From a checkpoint of a small mixture-of-experts model trained on Wikipedia.
Training: 257M tokens, 7850 steps.
Below are experts of layer 3 (counted from 0) of a mixture-of-experts language model. Rows are named router (the router's row for the expert), down (a neuron's output weights, with its number) and show model dimensions 0-191. Each number is 128 + 32 x the weight over its row's rms, rounded and kept within 0 to 255. Numbers have three digits each.
After each expert's rows: a language model's description of what the expert responds to. This comes from a sample of Wikipedia text that the model never trained on.

# expert 3
router:198121083142151042222106101225142109123167118138080075074135062196126146126094096066114111144163166112116101083186173115137131127132129116168130198190159117068127103128152140137140126124128129159144105106139154098131103144125117151124135113123136044114132161115184172121124125090147129085094113125162107120179174165138123138119118132119070083162153129155138082091153126162146141197125146123088141116082139120132116146080106120152078144133166182165136100168108158151134116105072174113131170122126118104181128130111148102126068142129097123141109144111160178168105091174116189184
down4:161189116143081085217095123070112144140125122130091111061151140104179148152090136156118214108204127164024177147173100082157153171088101131124121141088054151148145141151092133128074165070163149108129112144101141143167164162107082084111179116102166191128124104159130113146100164173144126097179089127107184121177120087144183126160168135160135116139125084094150103136108122128112070084124158096116095119187131147152110176134141097169147116163156146128113146161107144139126120156147206110142114163118160079134136107146141098174129155111117136103111100136121152131146114100196113136
down5:108133105153135145111168114208116183091152155129196109210082156133122158092101079110082115150081132132129095077139153129085118153168120129168105068133147113081066167131139135102118126149118104185143096108061136140121099157096148155133193229098180134136114202098104132160095112146131146122131091119161121148207116160147068159113117142132112068105150155125105187147123110125096106165109131103121124086129065122141124161160161102121186156105105116141145083111130165133110217136114107125142056161142112108152146063112142127141122104112131187119136129164116140196106073108095146104
down6:090144128118148139099108110107110160185138086120148150102085148132126112147140137189079107092083098145121145110218111160132091089139062062130130136114117116140148143139130103162102117114116101103128087114131094148115115083160120148124068145144098108159145081130105125114102135133094126118156124173146151093123067122077145140173107082112171137130161112086089071227122155103142048119084114093087116106153060134192165165101119063058134136105167160160107135059146109114080112134145135155176107166088117127145122065146160074157126195126142133141143174169134054186132155115086162148
down7:148129141109132152126083154164163136171145097097089101196118093137138135139082085134080107128159126129107107137160189158098103101141162102156104113141130106177168128089126064139086066110113168123095175084152175091141187067058101129183149163071118096136133135233106135050129130098137133146176103086127121139155102145173140115158146158205139114189122179140165153084102090117131134135090116099123112109166124182125129168073145124145160138087141126176109140125135155094136151161198123121119110111124145140135114135189156185146150144160181199169114145103118129103120107160193176108
down8:127178142111116093181101086102128097077108157143142165162150040159132116145140036118163137129156147099138123121136168117088125091181129154097158140088137151149110192149110155111095112084134122066130149181147130189110177157113190119149071121110109135136105088102152160085101083107121088116153162151175152174136164178119112184173133140126089139100075105131168112152160177148128132088117133046105113099153126095100097122180153147115142056158126133137169146119140083152121172127184116105132173129127125107121148115100065168125212193108118129181158145096120159123113104166046128118
down9:117130124191068123133146107124118126109184097167116135147081148171171177125160153114095123108156126118139143115159120141071181183118112170134129121193117116095124139169177150070092087175097092090104153199142117104232122103096120138154147130160102149107129154143143179098123096122145107039145122107113112090114202131104165104134129161140128110070072125097142115129085165100162132123142124098089109122155108134136167071162160123138128163099098112112133147072179103161071099127165131117080177154167151183079071152141057120118086176102167201121157141183104162152153128149146146111
down10:043116135151115079132166187087154198117115137211117197109096133127090112102126104144157142144146182104080136158162134124102093114140192097105144140089208129130093103125195140136135171077132146152159173081128062164130136130117068135139136161104073093154116080137153085135088126078154113123096174118143074096104118169115126156102108103156092118166187124099161137123126101083178176122152165094085123115200176135118124103131135092143116126106170142149139187087199140121100091208131104114090105138101129125128103115134128142167127075119129096132105130130064127077100144083111145151
down11:119110097208122083120120146152108125158193079130097151147159117126154066152063104092187124074212121181129127146128120116134189143167093155108134166082120124086077111142125127139171110114128143115092163093164138131179123135129171119113134116140120196108110127143153159178135149087154117142129092071158116064135163110116125111109133153172150180149105128117157142147120062225106113185104164145133142092198135116092185087154173161119125153075198130141112145116169166137134119081181162153090125150102127140077109159055167151139109167135122075093141136116105131096156189133163120120
down12:068134153121118100114125097143109133158160114097066100135114147089170122150141199112135152134051091109110147125150172123073097149128171128132117162164163076099199161099148145095146123106172179123107130110063126154178120103155140087136094147193120146119107170134156090119182165073173181118061158147120135164134106191192114129076138117083116110112104188133151167178148117154138158132134124125092105109133092130136107157092146128119110152064082097125085102101089201103130088094112079168149104081104149142151113151132166116128042167129079167172135139136116154100167079171179153109
down13:089121084081104081100155076141115186122191084167183146056121109107107140121111108134217118165140165148114142167179089167116082129160108150170155102117126135141202122164184130085102152131158112163106179140119132192085132143147171114146160116134130111191166144139126105122124227141177102128136132134101091222141145168096100177159131159133193143101059139144133144123111093117163129158157104120147163155196123140144146165096156126132092125127079146169102152074158068129102091143118139121109108137105101124158139111097152117139150185136118100100156144104113185147088064137123167157
down14:115148149076116165150086158117136185148112178105118130147083123103141224173139097150125074110139163157144148071148139120180129133119113039137156140164143090161153145170144130152069169115147102126101124148144106139115071129065111171137075047067142122157138176200125118105130144167178142084159167100121123116135144140180154165130155126147122106138127142109126123085120130098119084138145082093071164195131059103117139118144151190077121099122119103090191137188140178120164151128195146123143108101134104118132141154050100181146058147084114100146112085164123121123118157131137157107
down15:137106051102094107203131105132087146159155145196132202132132138213118129095142061148105113148108123141172113121120175163187128199075124143158120157142101144118120110117116096116133127146170111125144138064110121158176125079136085124114171120065044139109131172103134148133113100143144106150147105134174154113089149148097127110146129125098086130186086156165094163127108163085111126126162180184182102134138136082126135174119143148113120166092126133159182181178130166218080156133134149140102112135108137133081133131143147171130174151133126162126117241107135157072157170156118119141
down16:117152176122115086151128154148147140179089178114190160081099124195153111131133121153173119083146168079128099104184105136141181139116140161111122114129142091148107113107155157083106137132095091111101145115131096105181190125065106123160168125088135145141102141152158135114168043095064139146136134138130116208115118067145118123113109176095068118142146110149130078135143165127188063116149152166184137069151140151203137109137060098139075110132105177155134130127154131190133105150128148156166120223135138162139110140125099181192141135135078115178179155129152151121103155138146069160
Description: Wiki heading markers and the line breaks around them, such as ==, ===, and the blank line after "== Species ==", plus list dashes and heading words.

# expert 9
router:220066103154203036190151137182202109090183105149078027107111044198107121092122081079111135129129157096098105110172194115074127106108135121163119153114163122088132152142151130146144119120127178160166073151139135109076108126086127138123143093100117105125148136100168179104088114092154133133102140151139159143167165146152141167102129104134067106137143111136115094104142141172116100185135139056088144120101086138147100145136111104155127116106140141140103176158094132140129134105084143154165127149152138077147106167114123147164079149126101143147172101126153167147136102129084166171
down4:102115136142128133138118151091156141106144160141179044186130130140187104080180080141095166131150098127178145128140112094160140170138143120130100143142124136135110139158118135116114159149065128138170158153144106086163122185145076136140114170148149098143118124114107127121153182054093182154105154146105147078156115114163107167126139117189133158130126072124169126173102133140170132169134208166135070129123119148127094117134098107097157083152135168111156145130150146120126100225112221140200116095099149136127152119136109132140066137083172173111116109119193035183151070071182136142
down5:168136105163082124104144072102085172173168085107173145193147130110107192222093179111206098161177135089093119144087138114154127092115127101147155107102160085111105112131118112160120113136159124098152167038159160172096121082168143020142119065116116087117112090147105163137106106088162106104143104119129127127138123089127124105131108146121113146103127141077146133185154104165165090102094160128177177155148116152095150126123099178169159106155126120131100080128165160132131148094126137170142184151122143117155162121098146151185097110131150146148130071123047172084191153101129096133
down6:137162174114147182059156124143125119103055106097132147158086146122090120093051117111194133164102094175155144120139122143061126201105097108122111165061131128137106109141134085115131087122127164108132181129164105206143115108104241070127129134138108149133122150113107111106151126159109118120121145140139124108149068056110096134084131135142141110081143138165091146179101105177116211121183172110066169166149159141116125102130103101178191059138098106161103153126147149139082141134173118098138133111098123109149138118116130107127081126194141193115183168124090119105086100138123144161
down7:216184142106143112123096163116123177130116097141078117172116123166162135123120096152111112212144126119112097183133139119162113127164131075110093101142147127109084108091146129132108088165090176159145156100152109153068150051170099130121154097183171126123130153119084133174179135111111130065136187153124209169104140124142154147114162182125108165058093118156096118175122193190130136150199078157110122121158088146127115149160145135120135160110160120127134191124096093100187149122148117129176126127162095123132136120140100143194212101112156064089131148118102086087153125088098164104
down8:192149151127132135176152162136104116123142125061129154105165108132181127159128143097146155082134171127109148172147165112140125172150113142121147092127141067126126058078169089182110109147126101101119112175205106108132148125121128135173141121148093174124139121116191090103143111157126104095116121119141180133165104085148165135178118103138179127129114110136110123048082152121124113181166081150174111105076193146107079160095086117132143125126142083158163115120178108086145063145075119176078107063129141145114061188074143126121123122213151047178107092140134199094106113157136153118
down9:118163102172145079158145124163125128160089121073164087136117167141103110125084134128115137166149138110119160024087097140115114108082149155118098080149178097107152101122118113132111156161055115090076171146185149204111119124090120139141123156173111144079127144036137094121106108130136091055152140153081102103148081168149152145084098196097115071071125147085058149107143086170100099109165117122091115156115090126163109161134140100111136184120099184085063147083121151082141114128118104173159075114114116089147174178141106128137175148140173118082112130134163113111146129071126143146
down10:102162084173112079126152105146119132151157113138121180227170147124156147182133141144155100125117102122153109131105144089132075113155124091148135148152169044140121125131144162077098146116188172135092161140193129106096089143147078167170144128125105136137182130193087158156128115117082150118132146135171121061123142159119166182137077125113171123095135144129118088148150169182188086135136096087091153131156127111130166111173161143100160100107219174115096131103160149168099099117097112107126133138064148188146089061099134134182118194127149123106147171105124103135185160078180122175
down11:092100148140130090109133167120150103134119110125154146134125121065122113117111199158159145103143109203090170153118110146113131112128127124121111133109171135181126082129130078177128058146116130141103128135109108130171141127129146096115147134189131085078166129155118210111137096125119139194129167104083119102151102080078139139126147145116179107113072099195099175131110137100147118147083113132189161144141033166111151171140154103084093072055177065136174104163145105173088112150121119113149164130135121160103099136145145080134151156163186080133115226092158148139109182077145200133
down12:152149114170122029146195129140110121130121115108186096147089123153211149131198107099087173128181077109096150179071081112120158105112148097080118140132157141183131112120167122131104170101165104057083134135178101078096106056116156109103112109116137148087102165152161102125086150126110139079130120109117107101123160095190124138067075186148103138122115142116194137100112145131083094143127098119109093075145135172122155135122112167160132144149178140153129144113102083156138150138143166140136124166137145147180101145065110098190130119098119040092130112162181142085147078094103095108
down13:193136120133152074093142101075095121137154092132095096113162084144152121092175146138076172144127095104125092109115044116135131138204164144126114091168097074097145139101062146143137111072172137154111119152128141152090122102119105145100111097109104136152141092119166122177127171134200151177119028117128140106154070171108140117103169166134089121081120105155210163101126097110101139096112156129100174133113143087117106084095172144157097186163135108137181161100159154180151181119169134138120148133131111173116132074193154142132162058131130095064100139116151100101185137085161123102
down14:156135121133076135144085176195095088146142077091156160195144146127094131145136098186128186152091138126091114141107153166117128111120120077089096171119127188122113118131112091130196105132116094053165128063054131138158179112131085117091094130118067125146116130113071211171063112180164163166171108155182169144115114164150156111124102103143117149105125111136160126183133148159053128101078154135155154192116112112129061106101181151073115149105119137155137136093094134115199180169139132173125118156134156159103126074155145130129156084135152146118172102111122141160133127126168123093
down15:129137085140080062167125057150093138206092116179097130106162094148143129138123137101072110114149085103175104191060089101116105121133161122075221098205189127102139159136123128126126102111140162155158182101108132091113119137155126106163170103110141126112062088130134167133111164104187138157136121057171168147164111089145128077113197143110147120080126132107162115111106115106171170118108135143160145097076188189118172111147146124080133099131159141162136142132116174077101128145128138089124156118090150165095108118101115069121084183080147110169167128117095093174140172138123134157
down16:055071174088153135100148116163098099065152171105170138169121168101099114072163084133090146100166163158132110081149145134168154135086108178139101135128109109165150118130133115116154157092201162158141140125113097139098171103151145141109138100166126145129107147131087087150141149167135088182121121150147140143101141097126109130187130136096095122059111112109151137188080075125086186110133125145115172156128111136159102092101078126194123150045151127118148126071154166106163134133178137092155129217122111137084135022152130070117166135102135162099117082149086117108064117116141170071
Description: Capital-letter word pieces beginning a personal or proper name, often a surname starting a sentence or following by, such as Bl(aylock), Sw(ain), Mc, R(ampage).

# expert 6
router:168076125145171070159151155197192106086181126155109085114128069187093133092103136072093111180150173111139115080132160133117104111124100130160126157138165087124162165147148118124099146166122154165148046103120199072109133178089129126115144098078149096135130166142178185097103140106179153089111170125135131148160151145155127165125093086081087104166181087125169113057160120136143114158127115070089113129050092108144092153127106102168100117120153178160121146195115160130155100068124164145115135174169147093165120123100125138128091156143095109135161114163153133162103078132095171161
down1:138066144192126164123191153150146113130161129054118165145150154140122093112122150151183104114106187169158150102078120180147134141169146138170127135099117150105103123165149102127106096170134080174155152166136071170154085155094103075073093137182117116111126186097171134163168141123193163139079072126121122158148110121088065112109139111120115191061063161104091131162126063152191126146113144131065177136137149109170188142199146110125139099160134111179143133123181109090171113118135136128139141142094113153100092114085148119152106144120055143141104096091140109094069127103171110147
down2:143191082132174140146085123084191140103080138125170094215140099098153138082144100024134165102103141117114118101127139122115080121108099143153124129141129177158159154139135175104113100113103095127126176111114152131117167128131109112136120147084067122099099146097083107094121100183152114153160092134150143130092124169135154113150161057142121116154105099143115094099120141105121083051133133144139121127097129124128124195196148130097110125168217185144145120168164170102148163167163082173102125151141103159112167154129112128119072139196184209202104095135155147147085144137171166170
down3:091135122097163163153206128096170175102072144109169135149117112135152127054119149077167103129112039163084139109152141106099112125127102089088106084123153182123157117128117110181137123154144138133135099058104106097091116109127130076148179157164152167118123151155073148082134160110148162084126115098119172153108096098108098186073101178157112134125145111160135106034130157160151088146156081094115135100145138133158094121148158120148127104105176107098145184153135190158152120117080100081124067130142095151097134147058051170145094155162139149094136120204123105124142101169174128075
down4:127127165161188118166099173128149149069123057113176090089155145123171084157143188145142091130141158110074116149143095139166127104165107129130096090089103125073091126130189098136161121118086148100155106061186052114097112149202109111153123125165075143211127089101150118130122123144101108122162101174151208157122137082134132111126104182098139141101114151168124132121170120118112150112047085163128169102135134112076186133139076114113151137159137132125141244125105124107147090095121145132133149159122107119114105142129184127180162084126119123040126114117139105136108136078135096088
down5:115118112128118060085111109117119168123086114149161175137049147093115135147130131108162069124189185173090113095132073077147104140127120095178103087167192153099096139106119125181069173099129099128112109126176135144084093132176088127107123167151132098104182117131107187121090123069207069057120165113151085126162142151095193093132090085111150133114097128123128156138085083131090174136161122137127115168147136144099183128142158100089121121144132066082120055062151122155145121124096116098096160121130075128145112156138183130147166148072159076074104097139112133132112117085134161138
down6:118165205135167084129064125149121105134142130087129160112180124062096127127179093166101123181113133152079163088188133127176114137119122170111172123133103151110118122163200187165163141132118113064081124109111138101124112166139115109137133138202145110064119111149085107141165058152138131108123212105126106183132158171073065104118139119136110142112118142165131152146148123134187153115168188100166193096177086099097096095104110103138118101131161109135142143142138077108088093122138136116093130106110093154083119168155102153121081150123118081117179063121183102093061106108161186104
down7:098158086191105130180115162130153102144198174134137118126083112119132125108096074076158086137094105168159145120110085108112137108143122100158092105156122042149148166139132127132165152141117120103142113098171087047093102121132086149206133119154120112112150151102073157134138141193079140143157127140185114127092136091127091130073120181150136138120146070161177171150150114129137163125136110147103117119177140112148095076153095050125122119159123160102171174106126086161039125160123124139113119153111097185038096071177114178140166154153151115161099205119140161165120122124083148157
down8:136137187101135174107217122089125135134104115136101092150161151099080183116145201142160089136187159099108109113117172150081110132105145123135172116195093172173139134165135142214137141132138129133164138133137118141145129136148085148179183068111071127184164145153121149127085152138134099141092124133090153126176095101148094142122086099182107125085120119083124177139093120118154211130098114150179168103073108126105169108120140148162192110091096104140131088143078092158099099113146149059103123112123180023150120089115149130165159138099129094116084131140102116124106127149189164074
down9:134130107135161100134097126170079135055124151138131092198141075135119118140112204119107134100089102135142121120145087120114119178075107126159138107083130102114144147106151100133093198108095141201125125182097111136141133140056067082166135158142202173162187112117189169132138146142105138101122182153157151148121107141117099157127109186119162176136102106172150107141154105131136208088112145155128114148078064119148088089149104160103165120144084039095120101146161112155111102156115086120178128079101122085061107126133131187072065110102142165139154166155135144175120115109164108161
down10:182108138114134149176133119089096099186119072135179134127209135153129192103094167090075126127181146107142098114166118096134066136175129168128145134159140149156118176117137153138098147105124123145121184162117126187160123145147136120133131097110123127102159110137039120125101049081074122123084160120127124121099088215145103121105178107114145124135135147105100123151101152177135068164135151112145148108105122110146170120135129080120172169110147108217184122130165121139123126055136138101113124079192116118076072118146061123119172105101169097127119081180057116130062176106146126101
down11:087163116169146149140106132115062103162142050125114078105101127127099151098169067169099135148132120147138095141148144107168035161079151124083122131151135109156139202134165110148095190125126154137157160087153158094152110138146119154122193176150114087069089101085170195095100095099145106142126116094122142149131122146114092139162113120103166095132186092141074104082115168042161134131055126153146126149120133117140146166152147115142165132167071120152185151099151214067118080082103144118196120119138132115191145106136190141143108155074131152138136140084125112152129117136100100098
down12:125150122164103146131062116181117048121115095154104140112126184127140158125164107089067086130120102055131081153122194133148177149148141127126163123104144089133113088129051082101098149060083115097089173127158169161116127191143081102126084094129079136123139122124125098129131132087092117113115162161176187110114136162061120105140151119151139111144211147136127126102139193117104137143110128122151136147200136173143187117156116096117087089133148142140129135137151170071129152070148113192127082144148145170111195113161143166056063162131134149110132128152098179171116093104118175167
down13:121107095123124139206091152136099082091151148123058124101131165217129134131105141115114170124160158163131131148113106121098129095140118169125096174144125091112159151141160120123177120033158070111077094157167167164118103155150161044141143131127124117120179108134185125132149149107141145141128104091116138074135085129116098114140172130134131133128104146092145082052106117160069132033137138107102143110184174076149137151154197135138122137101132139126127127092139144153128066114192098122109095107170184110101159124097114145065091129083085104157125059130094139045152064118146153145
Description: Short final pieces of foreign names and the word after a name in cast or credit lists, such as Wong Ching as, Kahne –, -za, -ko.

# expert 5
router:182096073153171061191146142229145095100166130132087066080110064155134147146102142068102096172121182126112132088163182120086135117083138115147132171170144131087135109124125137096150099139122131154176090110120129138102091147081128115127152080135123106152127155092216160158112133114169158148121138160150156154160158149143093174082103122114092077135153088173173104069159134135112135185162119108097135108032114131131121145127119114159078098177154183134155119196076162172108094099141126140161117139152145100167122143127151142120095136120101166136161115113174180174120068147111158146
down4:068142111101152155071195109162125105165149103113130084083121141120136109088189095154169123094158121097158116050116183199171107150092119133158176075168061118152105168149085105108161177106157148185119100132187137123083099124137136071164100151080111153144112159130128111124131107128145142217092106138105185107071181147127111120132164114160103126113125080112149076112124202153131103135113112147150088132166122094115078135118123151190136117110115146087091117088104116164139129134156092155125094185118118188159175146165150105148127082175139119107135146138120146167110149126155076226
down5:148138200105084164156150158074119126058134165147122137099119188115058118129110129134142099093086128132090155135153171143166154172131135152127111128146068138142122129128154097071119108128083156131138100114147115109102147121172118182109041119105072189149123134128092132104090129101111164150186141142136100119125129134149098090152126119108124145195148115134123065178166112025145102131109141081098162145167141170115124138162094151152116148111129113070137061127107134097139132093084167151196102118112092078129051175169123099060141172130153176073161152070129170098134172115112156185
down6:110154138137158130158135160164135143119166167120084115087093121057110146118152158157114192171117142211173074122156087113130103044096181130150128131104129092075112115100115080117178088133128108097140124063086161095110191160141098185157172128082079059101057159153067177164145108166078102088171106118139102145100127113126170153153130092129144112145163063167150096131090134103156139136112151057174153167146151121148102133118078156135120141138137100115144107152092112065083135152149066090109156123187102120124126099150143189123133141120125135146101108069170117138095158121146173141
down7:148180111118059111168148094111167124205187056069120156132133115218152176119110153098122099135143096117148149149086107158109143101162163111145122106186098155142178166094131151130178098110074077102144107108093144090105092127191131098208111156141147163187174119117098059107122135154131134115200122096157115108132145151117145124140100138138177073130098123090139137158103161104091126146132145081116172190157121119146100128143116196067117125112120150157102117145158144104119093151125116081094102123073122135078141180095131104161156154104099169142091162142156126100166071169194101166
down8:138212120107149127142156109132138121124103121094142075160161066104122101136118033129088183088166134094131137133123124162147108126129094081108154190148180107171179129143136128177178173101103150117130166066129154094068115132133170080084115067109158125156090106180054131192144112082077120132098159145187144145107228124095104162122157099170164124080197110074135134137153195163132101135120121125145164134097132122121131121117110166110099152108093183100143155163073101132144140153166128159107107122123113086167177105146130156143146158147124144096136158136116190157122055139154113146
down9:137152065170120161108146200104137094118143101145159162196139068112153101106082122128143110122110086133108122143116102155172114115167103144102156142103087158176148123134164144173173081141152161088136117163059095117121101132148082138160099104158095155111126142245140111134075100123166156133137090140157086181144097138167123074094179151115165163199113112134155093155143107094134163135143166113203111132118122178119134140101134164135157130161133096082090122133158112101044124133090064100158093143068122075129148192086130107198167141106153129093116123149134123118118189078111130178
down10:175122094106108139083146103078095085161103110160181146186141155150136104102134180114114121169101172168118139142152153070105126079104122155122081135201120057130137094139119143113153129115132147145120072102087108144126124113121121101178107144076119107138092143153129138093140133099147107075133087085150133082120127082166147145073077139104131108102183106130078117069110143154092181133054110129111155132099140155107125138152170107149129068163148131078144075140151093000041117144198107090137149127177186154111153111149100117110160168068108092119124101101133145134152172089113094130
down11:102160142116141072136090063088121101099139113108114094086089091069078147106130142111119158187115148186161137137138100130194179138105122173139125169162117098072109088172039131158098172117074155133134148116135144117161171129118091076078129137209120099187152110161120094151117109155152109150137122173116112184117125137128093128129184142112127080103189096097182139129050109091229111157092178173151103080097182165145120141127163128116104094122174126133162140097175137115126144133133113176117132151116108154181144127074150101089081152106149086158142093130115135128139095104086173131
down12:108169151135134109060147162099151167154161169100183146134098145166128166095075099146096129109081118146088154153149099178110074098113135081105154106176140105121127140137148126100079208087120100178159123127147117068126115136128129125120129109171126071133107178104124127135093103061082182123115127094090100135185150102190192219084103075094114144129200138153097098129161147186152174144093141114109151162090116128144096162104103074094140156143152165102127047171112143099116146126140113128114117132093133142154145195073149178104136140158126140050142126149154106155176115174129092157
down13:135144140158038148076137133069204102080084142136116122078108078110154059044149139114144070144124184135174058095154146157123124151123128144124097108148107162084139108134161118142098104141125145114158150132180176144136137130141098138185157157092150110080152193114140139121147117150143122075149117107191103149135027093125110056121085145128122112177113120135133134135081116108159097122095138094132088105127090127111180145121112120170140095139123145199080131126183101089101099145172171157120113163076116141137108126209176103096152134107123090122102104191137142121081170156163131087
down14:078074108099187160174130097192090163172130146151123170072105115140077087116168147136107140114106117075152130124152140122159153080093111144127139101047133102161141124177135150089132096094128162164136166175116147132198142136114155095097107137099109108111173148126102180085122116108177098155150134140131130135141073113108129084120148163117145101144096116197137095141098189121079174156169168129150096114165132095165108190051166091134103128120129131117148130099135092074108148095166148146127060157142137096134117145119102124080179180138049209144072126087162199100174121141086140139
down15:143130106108100151181089146134124136135224076143128093135075147105177121120164156128159233117125144128138160097160187132123160156105162159114135155158115174142142212104116125102062131197103131127152145129145127142128062095086119111114093198142137131145157170153057118133120146170147122109127107121055114148088133088177084147102128127154085161119170169156107112009106123129101111144123056096140080078079178084126123159112150169107132100135096126064145104134160130157098151134122111151159125137155128168107133194137144123137113169115104107155119100096151112112126121141094060140
down16:095061111089099139169084169090183174159159150137129151175108144074074150121101138090105162103137112117098176068080113093163116070124124103113047081147145162150168183121108060131113125111097119094078092147131108126182115134166128073152171081124166131139085171123070116146132086151103104123155204102173131139076132171156140135125155111090114124131160129126149134151155150116175072128142136101152102110086093075150073155113130116097175165083107120074111112157134177109120150143107118141108098086123119140102177131152107133180076128121143129146170074108164026147141182123122111099
Description: Biographical parentheses and dates, like the opening bracket, birth years 195/198, "born … in", and the comma after native-script names in Chinese, Japanese or Cyrillic.

# expert 1
router:190079142158164067170140089190138091093179109151111072087076095145119105159147089092108104152128151134137106115174173112131110146127105112151135149151194111062118103118157153112143122118113128153143096152112122118078121168068101144083146081085166130120121167111168146080128115100204119080128166134163132131127203125138095175100137124077094111121138128139141073065137104168126117166137124151090130144105105109149063172092111087154068123155140190148153108142140180151175096114093143152171167161151116105173107131106096160179143179171076108153135124097185146151094048164102168154
down5:111144134143138096093116136188050099097126185141134168071183090083092180143116134107120122107145119151130157154101173145106123065109168174166098122072158115126084106145127206113128158143112148131096148137129154150130094162141106153157144126073082151147177057122138200138087109138103102129087155100118155118131154106078131109115179147127140166150155174127155096155166084084172148175116120120069122086140133146122155099165163153205205079110111110117139180122164144118126134096160151055202155123185158158123123119078082109152178140126138079075153159130155175129160111089155114140
down6:162106146140158137104130124118127086093125071131210113161150089119096155145170158125142123177056087148138125144183093109135122098121102097131119129088081092129162132172092104073141112099109113113136117143073124116124076159157106127128204172055186083153188088113102129115172094181145099174077087125124119134186087135145149074128153100111090119101163135130141151144114127032180151121174085096118093114110115092095118175163074061115163132111144168107141127085109178116068111103166119168117165193148112101138122152157128143053110088138129140120139119074163129159130140113143160072
down7:134179155113147128155137130161120110175100116120169150126050080100132102165078147104124156162081104095101078124162147175105093147154195127157146118128118130184154166123091116155086170096131106219100116059157107123136137117132147129065132160104127084103132128112119094138092171136119147082108118134168147117159157111169131207160109154002168121119150186112078059110148125126170157093084135117155171122151129128156186122063136187119078154147122156101149142136124106161102151137147110154133123176121137112153122160146125145103169134068119155215166096120140159189109143112149163124
down8:122134113207194093139102126154153122158108116138137134151138113143121138107100096122115157104091192128135076163117078154097129112165169160120173216173148136140192143157137148174085143099170180128088125140135156116116135106120164092155090078158075105119156187124155140178155140182107127176058097164099175148108119139129075121102034095161120137193157180117127141065084155108151099126092101100097089177151093120139125151172118119110089108103143160136186169154096106157151192159108138173083144113157156115171096144096146067162084194129157145147138098142126124145133138148114123081
down9:129112097069159175120135157143130126146150160126196151132172141169107122055166137164062212144175052143142066077136094139134112170131160101108090077155119100067075137134136162091132100110131063126066062121184115171150138131093090195167105046143156156169155079117072142078147130150175143147079143090160162130115199112123111136114125095167148153119097101112143138145120160118148114132127175122120104113093166085107116094112210153133135145124117143135129112076086104142127141159143190097126133120104153089152154137146133099122070114126114118147113157147137071100118108152164156175
down10:130116098148122154192103140116083128186152081106148164132132080186151143145192159103094104127168182128095163119097140140092141120123136146053171127117124043130092107102116090103116097184109100173082165171179081127164109176132098181133072087131159131153094200133172156119144175114155142167140141105126115123120119053125152155126099151147084124114129188196122111116173120159156098104071105121058188092154133144069145052128176161135123120132100142182167122078173144127105129089163144138106159118129153086080107133126150140124195128134121098136140111101141148101110128072112097084
down11:169131105092192119114094083136156126124183158156156113116116172145079091125068114142124086150155061130089110144144104109139106135075088145149092162107147139122124179205167147072169108103144096128141112178135075106101095180065176180134139148116098127165121142147082149071111128089153123189069153187167117152135145114116116141181141138138212069152180124159059096172123103126150160100166142129160142098098142095074083095147122102125137128092159069136161172131137121115121114137106170122139138181083109160098154119134185149103140146147100133145124131057142132096197071138143083099
down12:138099156126153105148139115201107122218191097061145109121136100168197179150149137151089107120084166094143130175091142068112114159065115145134181113198129115159160133175185132114121136131139125180084123138105172126191133096099092091122130063172137120155109134166125116119099116121068147171117105111129148121112105134127133062159138114173177087150187151183107156078132091136101144049137160133090102064103137147146136147069174105126140140085162134086081176114112140091135170153162156110117127100190133086074150143091115145117095136082126129147167125086090097105163119120158143114
down13:138088178132073098194137137095159116122131101105119119132137124145170116213167178194115178088123087167082099128144129109086111101122144166038124099135172155085113153051129175152112108164160130129165129136151098133126153093116127103120146127121178111091083133137105131147135154129116093072117144149124139171082171126125129050136112131103137101100135061103171147138093112143110167152102146131157120155128119072130120135113086123100056124137118153040123137129143131136159113161159093100113188183140168070178092111172129157125155132129135105207162184202088143081173074125132111089
down14:145107114120075078069196092132140113211065126150133159077132099072148103098084134158111079145129185115078173157166142114108130121143145155100115136114175128151083096142098160108151120125097165169149115205091148175150104149176102080094138169111050112193150077168153077118091109186088114113084119150071181079091144117142163129114169139145125109162089150098117132151089166168125187100120102113096151082090172159093139142094128161099117129115093163146152124146135146108133099085132193112087112135135102165112109091127078084108139143175145134105157056135142069112118127146141131101
down15:104105103185124119158112129153200135170117136123117090186154118118157154160188162151159126159112154158218145112096137160114148126125110139103151115130107163070078078078149121080129099111175114142108100153167117090069177111122151169155123061129117109180177157170186105109085172108099143167120068112127156120111044201147168117149113093169149163135110169073148097117147149094105104165125114170130152102104132124072128141146163148114120141073092137124084117114138097121159132132098156091129133149145119171130166233127111139060086145147072148145171111115063162159107140150148173134
down16:136094151136121136090131169132162112095137081125159162091134167116172119128197103097186114151149146181102138139097174058103144161105115098099118119084166117109131101135168161124103078120088140124144130144110104121136092115083174073172074069101141123106145083144096083114152133152107118125131174119129123082116120149176131168079083106103138179097107171108150116092091122117138113149090077092117180119164097148072159177101086205136154133121128124078149157124162106059116058198130146058104109084158132137047105049077072112116174125139111087150143146121143087100169095150132149145
down17:127153095130139139095111069105120109095129156131077123071042082120103125124092146093062057129143145138120160125136187172107095121135137107110146167138111075112109152177081112160162185113161188120155072124111128103099169120123136084150140165142142127088174177135129182142144124113080109114097134184104177171150144101071111153125064178177085138103144123158107121169123099157171122126114081139163181168087150109199078106156130123126145128102150106095175142138104084173177103114126118122142169131126106120099090181173147101102136125138140069092119169127149147178099191144183046099
Description: Function words opening a clause or noun phrase in running prose, mostly and, the, or, than, then, and sentence-initial The, Its, These.